Weights of a small mixture-of-experts language model, trained from scratch on English Wikipedia: 2 picks a token, 338M tokens.
Below are experts of layer 4 (counted from 0) of a mixture-of-experts language model. Rows are named down (a neuron's output weights, with its number) and show model dimensions 0-223. Each number is 128 + 32 x the weight over its row's rms, rounded and kept within 0 to 255. Numbers have three digits each.
Before each expert's rows: a language model's description of what the expert responds to. This comes from a sample of Wikipedia text that the model never trained on.

# expert 20
The word the (also its, this, entire) after prepositions, and the space before a year after a date comma.
down0:047149139146168135117106158145110086125109110076121098178129114162170129149148136105154130112167131130081080151144189108134183129109120080104206126121107109088170114095095085158188149178159181130125113077084125160143116140061102124155141141156121121157142103133108200189137122134087105127098115066160066150144116108064099174091070101125165089119083218086111121139162105136084143114162134096097132125164159075122173159086111119177105140169102096142140155144094099145089112143152167149118099140135114117078213120154092115133134119123104115153073168169130099150107100144176087143100100066106151171116157107156149201145181077108101133164127135109138183148166183132102103107116
down1:103175172130111084114157126137132166155140168164123106134108163117134183181080092145182125081154103158125102134148120190155144141071133131147106190096125108109140211103103152135146131152113098104148155135168136080122036067172109142148130166060141153131107132149123089104099090134196065145141108162110107079162172145204155150198116179110109145126103085077164157130119170092203161114115129091146126156112177183137127113141098164060139053107155163062167103120094120161119111113075122156118138093118134094151145090164142096175115156125143146124162207132135148144143084130110134114168112153152141130138112103135060108152054124151138123099098080129128100087124110169108114179111
down2:103088101147105081147135170154104120175104131102121082103052100128074135075124146157161166140116123106140076132157110157136105076117107143135118096109154123136179168124120091109112109137132116070123182199116113077121129170164122094095118174133150100180083064103192130117152128155174178188117092116098127118136051056151143155112086108185125123127066108119110099140108122083230140121144170150136153076087089174165114123138104103069203129107056136147089096145141122173138165113127147183112151168161115121066064100151121157143126182113145128110137108110095137185126109135118135044175108125116141118129121163135097149143121184120167127110157124088082144160138098076123123136085
down3:154140127062130064122157094098100126115165168088115140072156100066146173160120141130111079105143105162077131077096109172173074176121083121118130103155106159137142165090128152134116154139153148180152136181118157116159099171095104143188134138045169121124152179103170126133137096072110116128188155135172101098198156071151174154153173171081119181149119117103084147103178123128118129159077102163133085154170113080131110140109147122154086106154109085080090130107099118125068139153155099149061140142125172133164080112097121106169122097105108146101194074069147144099165146118143112145099087112121163113167071163125110150079128111119055198117141097101091134135118133164133152178162
down4:120133147132121105126129081136083187140103153137103144171137145137075180133163138160151155101104093111124128121177105092087127122044138132154125138139120136173105139137126117096150124078128092163101208130154115209112082122146113152112135158071088107094116116087168181114107126138218107120150165127022134060080102093139123109090151170158120194138069121117096122151071135117112145101093135169119130137138154206147128117111134155102149124139148122122133109107145159090135123110135099136142091072134131133104093113161129134115091068176109104094187151092139074101177134112126109092187145161201121061129041095187125132128103165170096081145121113176080166114163092099151095123075
down5:161169139069110087070161086115128116127133135115156166166201159156142167064151124151085045160107137109092131093059088146182144104075124095143126097099159130118111124163154127103119092117149127114065131119122079137076123104100106126143167167094090158155165122111118139143113117160058118121155142144255124148107055201017090116145152130111117100108200135105107122126132167136121089048126096171138117119097116096094131126134139123185163162171146158107149190102129111158124107129110108127148137088129120116121125133155138110146092083151120138146121108113121129118136085157161162114148118136140112110114111124095128129080090111104156183124098132188104122050129079190121086125173
down6:115087157143138085130130131127134142138131165072157130076097114107112170138179132147127051185084098099115179167107073136133124142166129136132108145119132135120090139105078161084113152165107150154103134118155147118150138096152114111170122144152124095142139080047106123140177148235100095105151111191175145139095086110096139182182136090118107103118179125168123105164119110188093104114140206067118134060121085172111179134145167111146106121108151170177074120142115107143130135133085175127126071079155128152158094103138149087117107101143164149140093144122067043157113175135133118064113188193091137131180139089102052122096081142151055120131089146151123103143113118140143155118140
down7:149142134130115097126102114099102112102098152160082170131107171082105133153124128084140143104112141121133138097118151135123152121192089123088091121084082058159120096144151097148116180086173084164079126159094105129144161182168105131114145124146111107096191085146139164165175108155037132160138092152119149100090148096048117075179119151110100138108124120144137119132137149153148095169122195067103096111120144112083128116129082160118131077105093128127111162091113106120079115093074142169104173065152124155175117117105119163158110110218108186116103048114142088122114141088137096089067179080064086119091183147120170051074144121116102140135130125138125151198185125123113149092139
down8:059146125100128115127130071158157099127117170112138085120140121166139124136127096151234129139116137103097138120095167176104109120110116119120154142151141162114141153096122113147094137191184150096179130107091141110120106093112137124149131123123121134151120091118120170045098090141255130141138127155005086157147125131255091159119105154139060161087132165118131177109122143145138110083159113098126150114133090183162110134126202141151160123134111176109144151164118152159135149160120107136129153066173169103107105108143161131113146113067106119140144187127174153114127112093140090143123067125192145132135118139094112180102154071139124120157098144093112109091119106138114119168129

# expert 42
First words of wiki section headings right after ==, such as See also, History, Career, Seeds, Heritage listing, Other.
down1:129149074124116155073156163064095144090120149083152090155134148087142131130184141118142114137116146118141152212076041110142135099175119131139132075073090140094038109093160177141147128099121165053077118123154146127127121168136127144099152086119128156115151141103136124142143148160089118108080118144118104151110080156044141227128112123158126080098134136127101134217180119097119086109196137109121129103149123142159109163138116130168079114152143194107142159082155141102144136094121136167189158158143144169134103134153205138150175150149125132146160070100090066124123163092137122141163172118095105129144112144098149137180086190127105095111107130100103117188176095190131114155115
down2:128101151132117147163062134241197074131066102120123100118155099147108141137117134098110119170110172070125138137121149129178139132084184168132096073146100154099120107118122094152069074170073148137201142179119116094128127178181120101146120142135110157110160112157161188106158130139116145076133158126114072133121116169186117132107146092121138158140157172162173157122159152106112145130139120117157070153147071139150175121113114145151136110083113124117130135193087161071085141115193133110143148103136152191138140173121072094119191126152069103140136096120086148128108155150141061094181123083090156159173132157048108146132115143186175121139112134126172169105128171154069141161090
down3:158147116179080138032107130108155063124117149100103123210088071133120067122097139131079151142138113103153133081081093101158205175149079083165126110145116128139140112063197109118128120102096148130113109060129081125131124113133109156125123164098166162117118172180118066162203145094079114092125125128120155125142105115192149133157115126126135112112150136099126130112137116140195130093091112170042165065118126159168101098111110165149126175095147114103118144091096126098157162141139107133096151104124085168169160078152172157106173177175159050091079121133105120176120137131114148108145116110126114083144123109092095056160156127155187094160173135106109109130204139152115142108130
down4:162106150122133105163132079151125188137147149116094138132089139108136151104088115152113151138116122160197195102164091142092152126073112136147107108100094104141104072068094115102147139139120135102125132138151147130185128046114140131099095174134105188118057121121071168051139103096111130147129158112120176108127088076050096141091080181182066178138113126117099130153123141165077118145097105153113121146117156113115201093163133147158124135147164137080110162175119147143117158124147113142086142139136157070132139210156106123074146144180125118156134146151130138089015161166188085129115151074141118147125126097078070141109115164179122127078138173177138167178148169186139143132133
down5:096198158162097142108114136115073109119061123110155139190138122115091099157121109079164121123136149198120134069127143161126174145061114159097120089055137126055160155155140132157115111088188129100158166165125171152171137108098161146127176127171130126124091139168056148124137105104200157147148127083128148174122065093097112078115135129103086098142119114144134098105097152157106130141135110128098163079127096149149164073105149092128140156141055183082111122120186201178104125127109092121165154099123156159104155099096094057134111171119153127076140082120144099150106060138132115118063068104153159126064109128153095132109162153114076130125102094132195146123192129144113085118096
down6:164126111108115125118137130114133157144061183109159128138191070147150140080191209137135105111082082147088069182110132129133140109107130111116123111213177117153117114101134104180162189110100083140174127127142062132158181107105136108128142099091118136160124143071178107139130164150105101036127166098193118124098109124018166115127067158130080170079082068172180169107155126106059133136140095133170097106136149092099225131135128164080115115077100131123099100133110121092092129117084194140108153128145136093143160112120122133126127152091112154112122170151135096134139127094171117121101128125074123138122104106115145141151064107088158064126125119086126101138112087124148158115128
down7:103108078127091098099155101162076122157088093145115112155100127191105107168212164084101148157150172159155159141111111128095140167094128118129121070192113107086128083190172162104166130143118105120133125101107088160097117129075112127138137140152115167091135146098090139160124097088099104168098156115112150114096100125182155084153109127146127086128148165132158118155110093140105123187107098183181118104087131137141183167218098167141117080192199078172150184166152102084162173142156026131102154148121163141141143135161088122119114140197116113101080122153110129097064131140092082060097123098130165085124077067137119125145106135163146155102174189135123108158143144137158138142139
down8:140079171126116191140115106183156150132131109110089093126138124152107159070117180159115130100162077104145131112108151142138148169114094138091135132149101156136145138088096135075042125084107170112166121171099169111144091127109162114185103131116147106167140123163154162143075075126086143155133108105144166100101148107134062151099169126070139133159187107125102077129118101115203145129097067154149138048114126098170135165162117175029144136141092113111128117167156158142199113165114099113133072191172143168085127131081133144141147160130172111088075184144117161210144138060175111136134125128110142117158205117154180063131120085127152122179176112146117122154142129138167131132155
down9:123092162124174136142152188121128174057084218135115053121182109096085084145095080137156169176143117126126120111150134108144141153112128109176124180101126147155131131092136068094135158126088164136138126094110142102096128099102141137098126081115137139129133125142198157114109159149189081133098116085099097083117103116189079096184097168169136143121114151178107169155068066087112116114112122124158099126105120092085117162126139100113083110139094167181171144171142153094131096138144061171160141178105097113163149161148150124119090219160172124154142094131062151138123092103115150113155115156156142152135067168125123076094102140135053119121147091156086157117084064088128199160137

# expert 10
Determiners and object pronouns right after a verb or preposition, such as the, a, his, him, themselves, itself.
down0:133154160109110079118109067132118131093103082099082127138141144156097087087125136126145127118176105188144168120175144194131132131138118134138143121061127126156149097150138170113077158050125126111106150098129182175080117121139104138114113057156150142164135147110108104177141114154029146096100173156131126104094159158085121111093149114123185159078116118163122089161163148092113178103082116098139158140097168040149198093121119134151105153078077167201101085072082116098140108177207123143116140110103152128130100146117141145192136115124174114119056094165141113179167075135191159140127106124113112152133135096118137102092070150147184110164127141176155115175151133158119113086177
down1:114140138130078137145175085131116115110148123107147127111112164039071158142132140136124166132114079151176145090083114098089149081169192122071144161156148167084138080109163084149166114086095149138137130161170126144157100124154134160116065129219165147173138178105170137159126126176191139149085070147115188172123119046106133098108159166184124106124131148069154138141142091113105119126149103169104135203127143092161131180149049141162138144108103087139143129139107109131158143139170095080106130160113133105133191174094091109113149096110094120118106166163120110155095117094209139138153095102143105160141121072178101170151151086082139158151157096073190104164178145133099135128136
down2:144167127098083109156125091104180187099131147111100156123014154126130124124093144097080092069122119197119138149112137095163129089169141133186114123181086179107178088120127136158155126170120129075119146124130114082114109077151132125106142079124156178200173101107111142215115068126060107153063153141145136161118156096060148128093152103152147130179113173103161158097119149105138120129081162133097089106059129138118120111115119107152143144134157117142129137124151140086085157149111142137064101098177071182129132062103101117109099141118178105140108165110161138069062056101131078124113117118102108143119103139170179163161153152140158149126129176127122076145139101053130101105121
down3:114175141131136082127134090059120068074124222106151116170162068133103153140093087091174224110177131105118132121108133114155096172092122144110125101091115077183152105113134118189155109188122122105103063144147151115137114145145153124165136088157135100095120098169138161076128183086131123115128108133093105130149095054146123123083137134100157119107104151141105152158164067161120168089086132206191113086175193119104190101145161183124133166088087151183177156117223118107093140140139108144118150193133096102100143090087125141052105157175091123104127151140132151136105136115116140123148143174152105167127124171125149119184117125145111131165128064149113133162142113126119156107152
down4:045123115121194148145141204169117059110085126137156160111173144162141065105148112087122133168098163175132103143151081082107111115140106113136086178078170139139141152110214137102175130125106138091153187161146114130122126082108169138127091127130128105158146154164104101108055175074074163100174129152129114078035145158124095102132089143164161082125109178147132144113109190121123113165147132182129146187100128137166117132167115149161119137107082112078106134132126174127123204109153136122128172095082134140145174143115171154134118133164173141103127163143153140177112121184095169126143152099160147074172173096096114120187088113158115107086082080110141094086088133092087127173129
down5:184106124109106158155124078145116170158139065164137100093091069077124177160146073130101107225121101105116127152088074182159173100143109125105091142128165155139074085140154119123088207100159174107138096187137125122163132099136117182216086145138128106079159093129144080169100107114121116143140113118118155101092124103120120123120077089092147119169131137111118143106098128077111129114114118129156103091205122127120134137135071091101098151142172102116091093184146135109198141144173121120096193112081119153115109097112136101139157157153118115082104117137124102120161137160138130096154182149150099144101146087145037195119171164076107166093053109194158097165121078146106123146155
down6:118173138109132169123133110129134119137178134077078187123145113130156103152128135087132136121071138142088156153178109124134161102110130087108084140141138113093070151097152148119082161136177100200224113126116141127124099091156146123174103175138110127108127102152122108055116121175097098163139092120128108195123169137105161134115146087092122137185126101069132142110132142093089122119168143074178165087114205109156106110095161136117127174138154170133112173161102120118109124101095072161095137080108180119090122170099144147191141138161167113124146086064154127170178134110109137120121130194058142106123088155173168067066156122105083096054137139167160112178141195152098133183067
down7:112117079055132083120101064101107181090103136132193126084121098151182083126112106167086108128124097103104172106091169098171144126177125099072113110120072102200045160172121140154103155129118136132154200092117134118137143095133132108125147097129096177133129094073101112113189113059108122137147185122124109146115148149208109122091082093122160123145151138114068121156141141146151079119137135156139143121156107189163153118122083159170151099127140122101182120105140077153140149166070136129130117117071146107150081073135135099108165097104095132122102159118195158128177185131144115112100055098134076091071108115150150130162153143121113145130157147088219126128094154088148077133194
down8:163142111145104123085146150133182146128138080166172164155061137046129146104138128106103125206138094174144177118094087128173133089163140204115098150182130056124154175107123166083115114048112098178088139117156160053095093126131146131102103125098126167154161144141092110112104092119113112175100108174214135134168045128048161166185161125177158144157140180149203078086094130129123100100094146175139113135095112150071131186132137130094094135192124111093122106117113087115124147119097118105159100152134073129128132142066091107143114146138143138138089115127110142115097182118139119108142141083119127126143136088121073115141131147177070124173120114082138085121140144100170142156097

# expert 15
Adjectives and nouns right after the or The, such as same, own, next, entire, nearby, close, name; also some digit pieces in tables.
down1:173073149147121101181129085155178193134118108159117120144147086129175154119127137144080182144148058161128116114094097163123101171099105155103100125139116125159129107188157078132137117176160155113139110107123153110137132097130100121131120203183075110068110091125086130146128062107071104138122136123195100143151149177054127157169163111129154196060112199172099147084067114140215129153057132097129064107162100106116173125132150069174071162112112159173133071089161143117061157114108173096124132135130116095126122132117118105136091118141165144099104107066170160108171108118210108125133150122148131100125106168133115170117103113094144078100113140098126097112148123157163147144113
down2:113139134106130145158147086160160107117110132112075116161106116049137142098088102109173131151124123151128070115118159085134116162120186108157174147110214141070146198122110128086135113141066083148112138109119107123097147135106191156119149117141080142102123110095147096152094112118049113127106146120181136129151108113081115115126137136171092093091133142116158108088068165079095127103198097111117138110185108109108128089188170132084081074094091159106181143187088078098131116124060130089127124151158080196120159147124059079141147135084169148131159109130147091134109036148131152032160152149134069158115176087144147151122134106158127062125152119118118152136141096153109115101078
down3:113137167116128141156139151088115121155075093136161143207134079135106131119151107142124132121114082021195081221125149119148149138111166109096129125139155085140126153165095169098042132145076143134086123188174129173181109123131132107124182087119178128162139097129136158139162086117158126171054124150041137155108114184254152157148167050168105125136166186136100133178147109109125154208111117101159158155135181124159182126119169118185132133112145140143132095144097148124130095121059103160162128128147122123138141148107161102136135153129158144123115098158138140105171137172134171133116183136150109124112064124165144165111107105152134089122092109101127142148171112117116140095128
down4:083208175083139161145105114130145095129120162079116158170135136100084122148113152155114165084108170087180140073104118154071090113122100121110151076093092139155091079139081148103154122130143198126164131120130100126139142117124141111171102186108107120095113162185155109126202146074070128163181143147255127155199083106000118092161123105124125147070141074160138113159120099099069160142122099162117165137125099137124144091133193168134139149151146121119116094153193124153152108157142145128138127117133137166160161110101133064139131128140133093136135178096124097137120121119124109160138150113136170074152166132128161129124132130103157108130099144135136087177095109147110139133192
down5:204136113119158140127140161078079134176087098136132091154145131158150100153164151126142157069164110062086113135121124116056140153105058128125095128157112094110100148092068049123152166162153136120099114133126156147150113161112135144132110144110123157149145118110069148142096128119165124176143131157050123115112141151146142095125130132207097094145139044095129126148131128153123140176088112116118158170140207117115102075177074128107149063118077098076081139105136108168070157087070110086142150122137172076100140114107140201139068181119140124117189136145130096107127130159072077115142119173168138143137067122056144173125111097146173139103126073064128118083089157103112143158130
down6:143133074142136137146147109116152052113116104125095145129134183117120194145089168114142166078149113168086159141110138158116072101087157135125110149159190161107132083106116095102175153078110129147156147073088083181137099110091144143133113089145130178183168106100118089121132145085156165130165116089192071151151140164072114113075123143120118165134090053083102109157117151153180139132102160141190157065137114139173076182149145085078169100143077136142190089182095155123141103134142141072120151129173160102123085154075104113135135193096134071162093098162141173102129155067131103067112123145113129148147128100163158211148079182123114133108120120141129133114125090130137184086132
down7:069193116119136066095133077132093091127148086138120134156066118127150131114141075133170105132094089093179148164132097076133106127159091098104071167136120086106102152094123165138085079136193113137082122088145156128141118164128145169169084108131114147117110162100136190102068055168094124134134110136117080176206129125071113115112150144108066159113163155165132101143110126141106150125196115167107119144100209089133154114173156141171138098216106137179142131043116139105133178120111099129081127110131085111128109169097129114139131117104115150174202112046142139180104136124108140105135150084099135164104121154093120125071116139177146164120108163136134132078086189069134100134136
down8:148128105077116178136155129139067102087145122102111125117106053177140203169108125125122094140143182104091121171109127110065134101132116168177057094154128107110156084109172123123150125090133171123152121116157126137135133101108144101123108130164120149088149125095196127134116101125090075063117135119135098120049188103088160203128131123122147147093112148170108143168159180133113102125161182060134172106143144133156118094205131075095139131114134102168109160132118180179117184096042120138102149120166215073099136050151118152119138095103080170138150117141102159137108183132130202114118117152079141163115151134099122154118127110114167116088145151126196138117050101137131138108168
down9:139137127173136111068161136206176163150091124095097130118097158124142110052105180140108108112128124193132094097117157112141063182158144141129141139114061143118165136153098109148141115138136157135128103111116159131070117112161094108161102101124138196098146111095149065147157126133208136117148143116210062097222149147029110158166117093105184103118064150122105160155149135066094103115120150117154137059115083151111110178163128140119132065101069095143104104178102107139114202119095102129158081135106148131155135162116064127118092092095096105097100149138139202129152152134133064158148159146129104106179113080107103137123147146113168063117140134146138125085133137106126125124160

# expert 45
Blank-line breaks and newlines right before section headings (==See also==) or new paragraphs, plus occasional heading words like Film, Awards.
down2:112138177182182209091114145149164107126143138066144117089164127140163098095121165092097144119092138130200103144089118165136137084114146149135090128082143101221148122147147178075124069147140146091120135124133171146140161163102097141124164103135146106100208148151133158189163104167130128103100112135184191164147185122117094172096164128119153137111202203098181128143124124097103067123117127119148134167167158063073134128087068171146105195110181131156127112112080109162168133134164109084102107149104064118099159122152142149108156111113152100129112122135059121143128135140146133120127133084137157125156182147147184098160086094167147124164088118114160130200154118115185179136108
down3:087103133204206136099155165142100117176126139130181166117118091164160086127229136092163104144154146096099149160150075150106101164140118115134054148137133123135122093089073093132157130159142098075134107115139115076099094172141207101078185146183163142108147106128119164105157142176111159126140135125137147220139125110144161168098116128058139164163084169153095143181120108087145100187110160144118078185129129150129062168136059148167108169108155135107104136099113143151085101141114098132107108144153127161085093132174117157182099103127128112109152137119086133173127142119138101131129178142169097110137135141117126172110186125137129183105162156062095081086074133130113185153077
down4:150144102133132140140088151127155142179100114077181141143107175142109107155107175120099124154111112163165167110127162110110110112119156186165133146073099158092115124138119068148158122144087122175156175135129123147132172138174165053122164069052159094109108093093095187159146112131130084130093137128089136098107179093101151143101149149110114088124143079091165139165106122158119164213092136100113159111161095097084146077115060122160145076113091102146168116129126146095107171073123086121131119132145134093142132101205180210140087124120070170154155185081129102113146097130096166134082122162150159108183204145145109044107114135150124142114137098139138181117057101145112145061127
down5:143128125051087093134088071146134105156165144107136126122160094101163229089157145149141118117084142113155075216120142148150154156142159161107153098151140125148163167158157099096135164121146086158102107233122152206181111111185122082094177147111151087142101162116146138124153109117198131163128091136122169124102149145121118121132154166112162141082045152124126091153133137129135114108185150108124164168117123149105094102109164089061141118116098119079081116148144154097068176102132174062166158085124098118168049071146122099190124134098131138110114110149149128122121134103085113113165172129142134078122146171138153173105115152199135143084117137112111107103152062121135093158173
down6:165101158142173124165135141060100152106124117145099115131144194123149111058169105149087145085107127115125100129130188067059142183127116182156162094164164130128155126174156114075196086109117125135123149063127128179090173140117189139092163132161187113169133088150111127098186151140176125127085164146095132107145137147147149142153101135156114141129166120107164067157117096148134123098109167113109132103143096119077136153130113135066187110064116094142168157126134110095169098154090123124133152043130091118135087112118098168040145112142172132138090157160103145131184094126137203154159066196132147147170162128110139113136142151159142089148083057098167099149130136167069172153107
down7:099166156164157116110132185150107122129104112171100095071112117092141058134113100077094172190070162122101174063132182110139143124162099140145123113106071143120131120079184146150166173105120143138185097139146128077157121138154131135165158165100088070157131115144132098125159159087108104128124148067115085081114100130165127101143132128124141182134078103105130138074118199118114122154112130156042146172132128130133147150090080119102080179175156185129150197171122190084140124142125116117139154088085082150026147125132088183171092160165095104156152154106164136122113060189151171140119094141133130102147091131147112107179153166118120114156134137157176145162133188175167147154139
down8:128105089076166091145129092104146098117117140080159130135159066149126152132159112089109167109116099127150172141145185136087108174129158134110156131177126086164099136151119123143092099115148125127108091170161174120141075142160115133136152137133153148105118095121096056199085064101117149125078119116135097183153114194147084100101071115115111162082208139165156099092153133122110141140080147138178122172111137128129109099101108193090100125124086176182062131244118112135106121068125127118162162145143091175144189159140064072137142150134136144091132106136098170158083186083109148089185096132118097068190127155132158133138063126133132057079124087099160124102102124136127125131129
down9:151084091128158166124108146139077124175136164072132054159178144180122126147080095146121147086112120140142153150145108116147091130139164120108141145129071081173130094083072109107141134129109168167141108219099137125102115070124138184207049157101153093122135111119129133093146150113104138157125116058141122136086128152110179146094163171091114089121122103153124120089130131116085164077104121143163159105115127082099178142128169126135159179134178132154124138110162137184152103127113157074114143106172087026143140128080087137151093204102157173211131168141113134098090117092144092104187092113090146093164167126100108122129105172137089122088104152152138196120085173144091100158152
down10:070120146187084141154155152167160161131095151144130167146044166106157082104188161183176145110127120168165111131084108107104131167137141120180091091116148048103125140138119096169182066091133099096176114093124081089184175123133144163123152121095139151082096134096136166139147138153172172172116154123081105087070184108150128099192138123176102157158144143169092116119118127116126132148123083109152142134088101168101168138130216135128134155157179152113145133080070090088136105150155127158103145101146121112123157094151158154079077117109122166093133122095134108153150165101134134108090126132170111176218183128087107106046188152107121146110123145061131092130087124158116152111088

# expert 39
The, a, an and possessives like his, its, their, mostly after is, was, of or at sentence start, as in "is the son".
down0:126122151153105132142082138083140114111174121167134139171159114133138095183095119089107190086140112149099163115062153125163122146083122137105099115142138120110080068139122196157147125092136101181209122150191073128121159138148087144171130112143123198111141112125132084199143079112080132117206138183127072130083140157060176106103153157074097141129095118067161090092112131114130086088091165199136113111119114108131107136129124085166178161079164091166121153062117142131163158120145104093139109117105107137126111150096097131158124100103138142174079115110174168103166126098098168091062171150163176125113063131146176187115139153091130094125151133093149039127112148129093113109097
down1:129148174116102177173156074159173109152144106104159143131071138126140125083147104124126051119117105091159065157144096130124092130141188119068126129142120116117137181136144115172134131207142148178135154171127153122196143080081114138113138130148169083124201129114142142159131108103147201098124102153138137104198144096090104114141074138147186141086175122069122090079061150146130081087115135111130100112146089099108140161120147125185113155134095114109130148121118139125177166165114131081115178125139064112164143148103078114199099089191175144122100160139137099146176149137140094114117123102146105101112121119174194100131140108195174101194124182150080148129156119049177090174122
down2:090128149151160123193134137093055136137117137127103134108178149112099084142142116147168128124112109130155108120108154125085105136099146176105166117114130143122122111144149106162196160182126086130106055151075040182162116112121086135086114139148118112095118085095104095144174174094084111124151137153095122122127172134159101159129092126119121133177133085119139186123098149151150040157188158116156128083099102130161123208124101096170193122108131139087123139106143096200148126122094086101156193161055140105120104119194103147094104127162156149128113214103117101099162100139156099122067042105070087098146100076142133144122176117136175146104213129114104088134149128154099111124107
down3:150156145071153145130155175122132172154181146168140133103164092161112142142179122209111127106132153150069085145082088164138089198097096184118112150080090103135147111119096093133114134137174087124122062159081166143076179095127149143113198102124153124069118149089126091137138118120146129124092086146150116172121178111152123123180142159173155205155107130105137124094144138134135158180166193107126111134156120101151094178099079148136127129131158146084125166101120109185104178114044198157154131116095168122134129136108121104182078070127164096101125133155131133168171149084094160155174069149129132093130138135117124123123113169162140120163172119070114096090078133111152138232167
down4:101097136123127145149090179118150162147139152122182113170089135076131128128096071126208161120116127115137159112169156118111085161135162181151126128127192141138072174153067073118158097125105135162145215106137151171177102102085167144070176087183139110143146105185133123121134154134136045184098153198099136095123152087130084105160110156077133118131077127127114098157190111130136124093121169074125121086171096164110118120081227099096137126063143122133113121120102110129202113065116127134069130110125116115072190115164132113112158168136117194177150098163116111099139093121105115134092160106105111151107133084118121097173131087089149109157153100093136095107081136113102147080110
down5:060161127112089105134178099079129115067118160139105122153102136149119121133133136128080138130192125162142110103111074098051164135168052122149177162132135162054133126143180145106100153133081129091173140140118118138147178146096132174160049110145165101200139129137173164132109086093121208113160162162138138130185131118081137118141114098082175093136182078169146089147116103086165152135166098159116140124062125175135136132183128096105164150105142118177113091146105075168179127128142094088107152111149073155185100113137077136078133143142113140211092114099159188045124123104129106141104149107150106164118113088143157124152143084122189112145123160098140094116110187141106122158116
down6:106109137129140140178127120095098168136135158147124092140121128182096172092187113124145073089141114161112153158169127149104122167122173074117149127117141160146089094152168115086129119072155099103123105091076168128142142128114118183095145167163181116100181115121187111077132076132195132133166147120069107140093179112198117160116119148136159143180092068119119088075106109099129145227101171060144181139126133105166121085142107158190156119122125126136106068111152091110132111165084125148110150127141169145176162102126122137156121142135199157116135215134157126086123099126110160143094131075163150118141090087114152110102120057215175101138113167154113151139020127130116149139119
down7:141159091163131145152086110081140102044089130165161144135160134121096109122139125105120110099174085127134066125147107112113161118131118137156226085097051138164139129157128136088127097103075109075106135162150142131078222176163101134136150175147136085163191099115139136133156157128143138199144165129105128143157120141124103108070131072116150138151090150173105162180125137118097150174114166130171162137020085171171150133145132160139114097082079132166134156137185109145133074158141182127145121101136104110144102124123163139107190112102163080156165069075140105158140127143128140123137118155093177103197162158130185066156077115136144127132128124164194107176163152153109092111134
down8:074153144190144137075130127151139108128072087125107154153132168107137182095093114066059183168155129145104088094135106117105102112116136161108113090194170183128053105093145141147191180128095124189175158081157105144165085119112103129116080138129073171125138175093094110069112144090109171110160136143128176103148115089151125068156141184113062093108105132078132159129124125117158109075115078166149078154126118176166148112111161134188181127109138087130083103085120121120127125155149079051131123135147082107177050133139152119127080050092189149143134110193120139140133116152112076110125125114107083156132133074108120162108144099152140092125148179139121103141093097129144152112114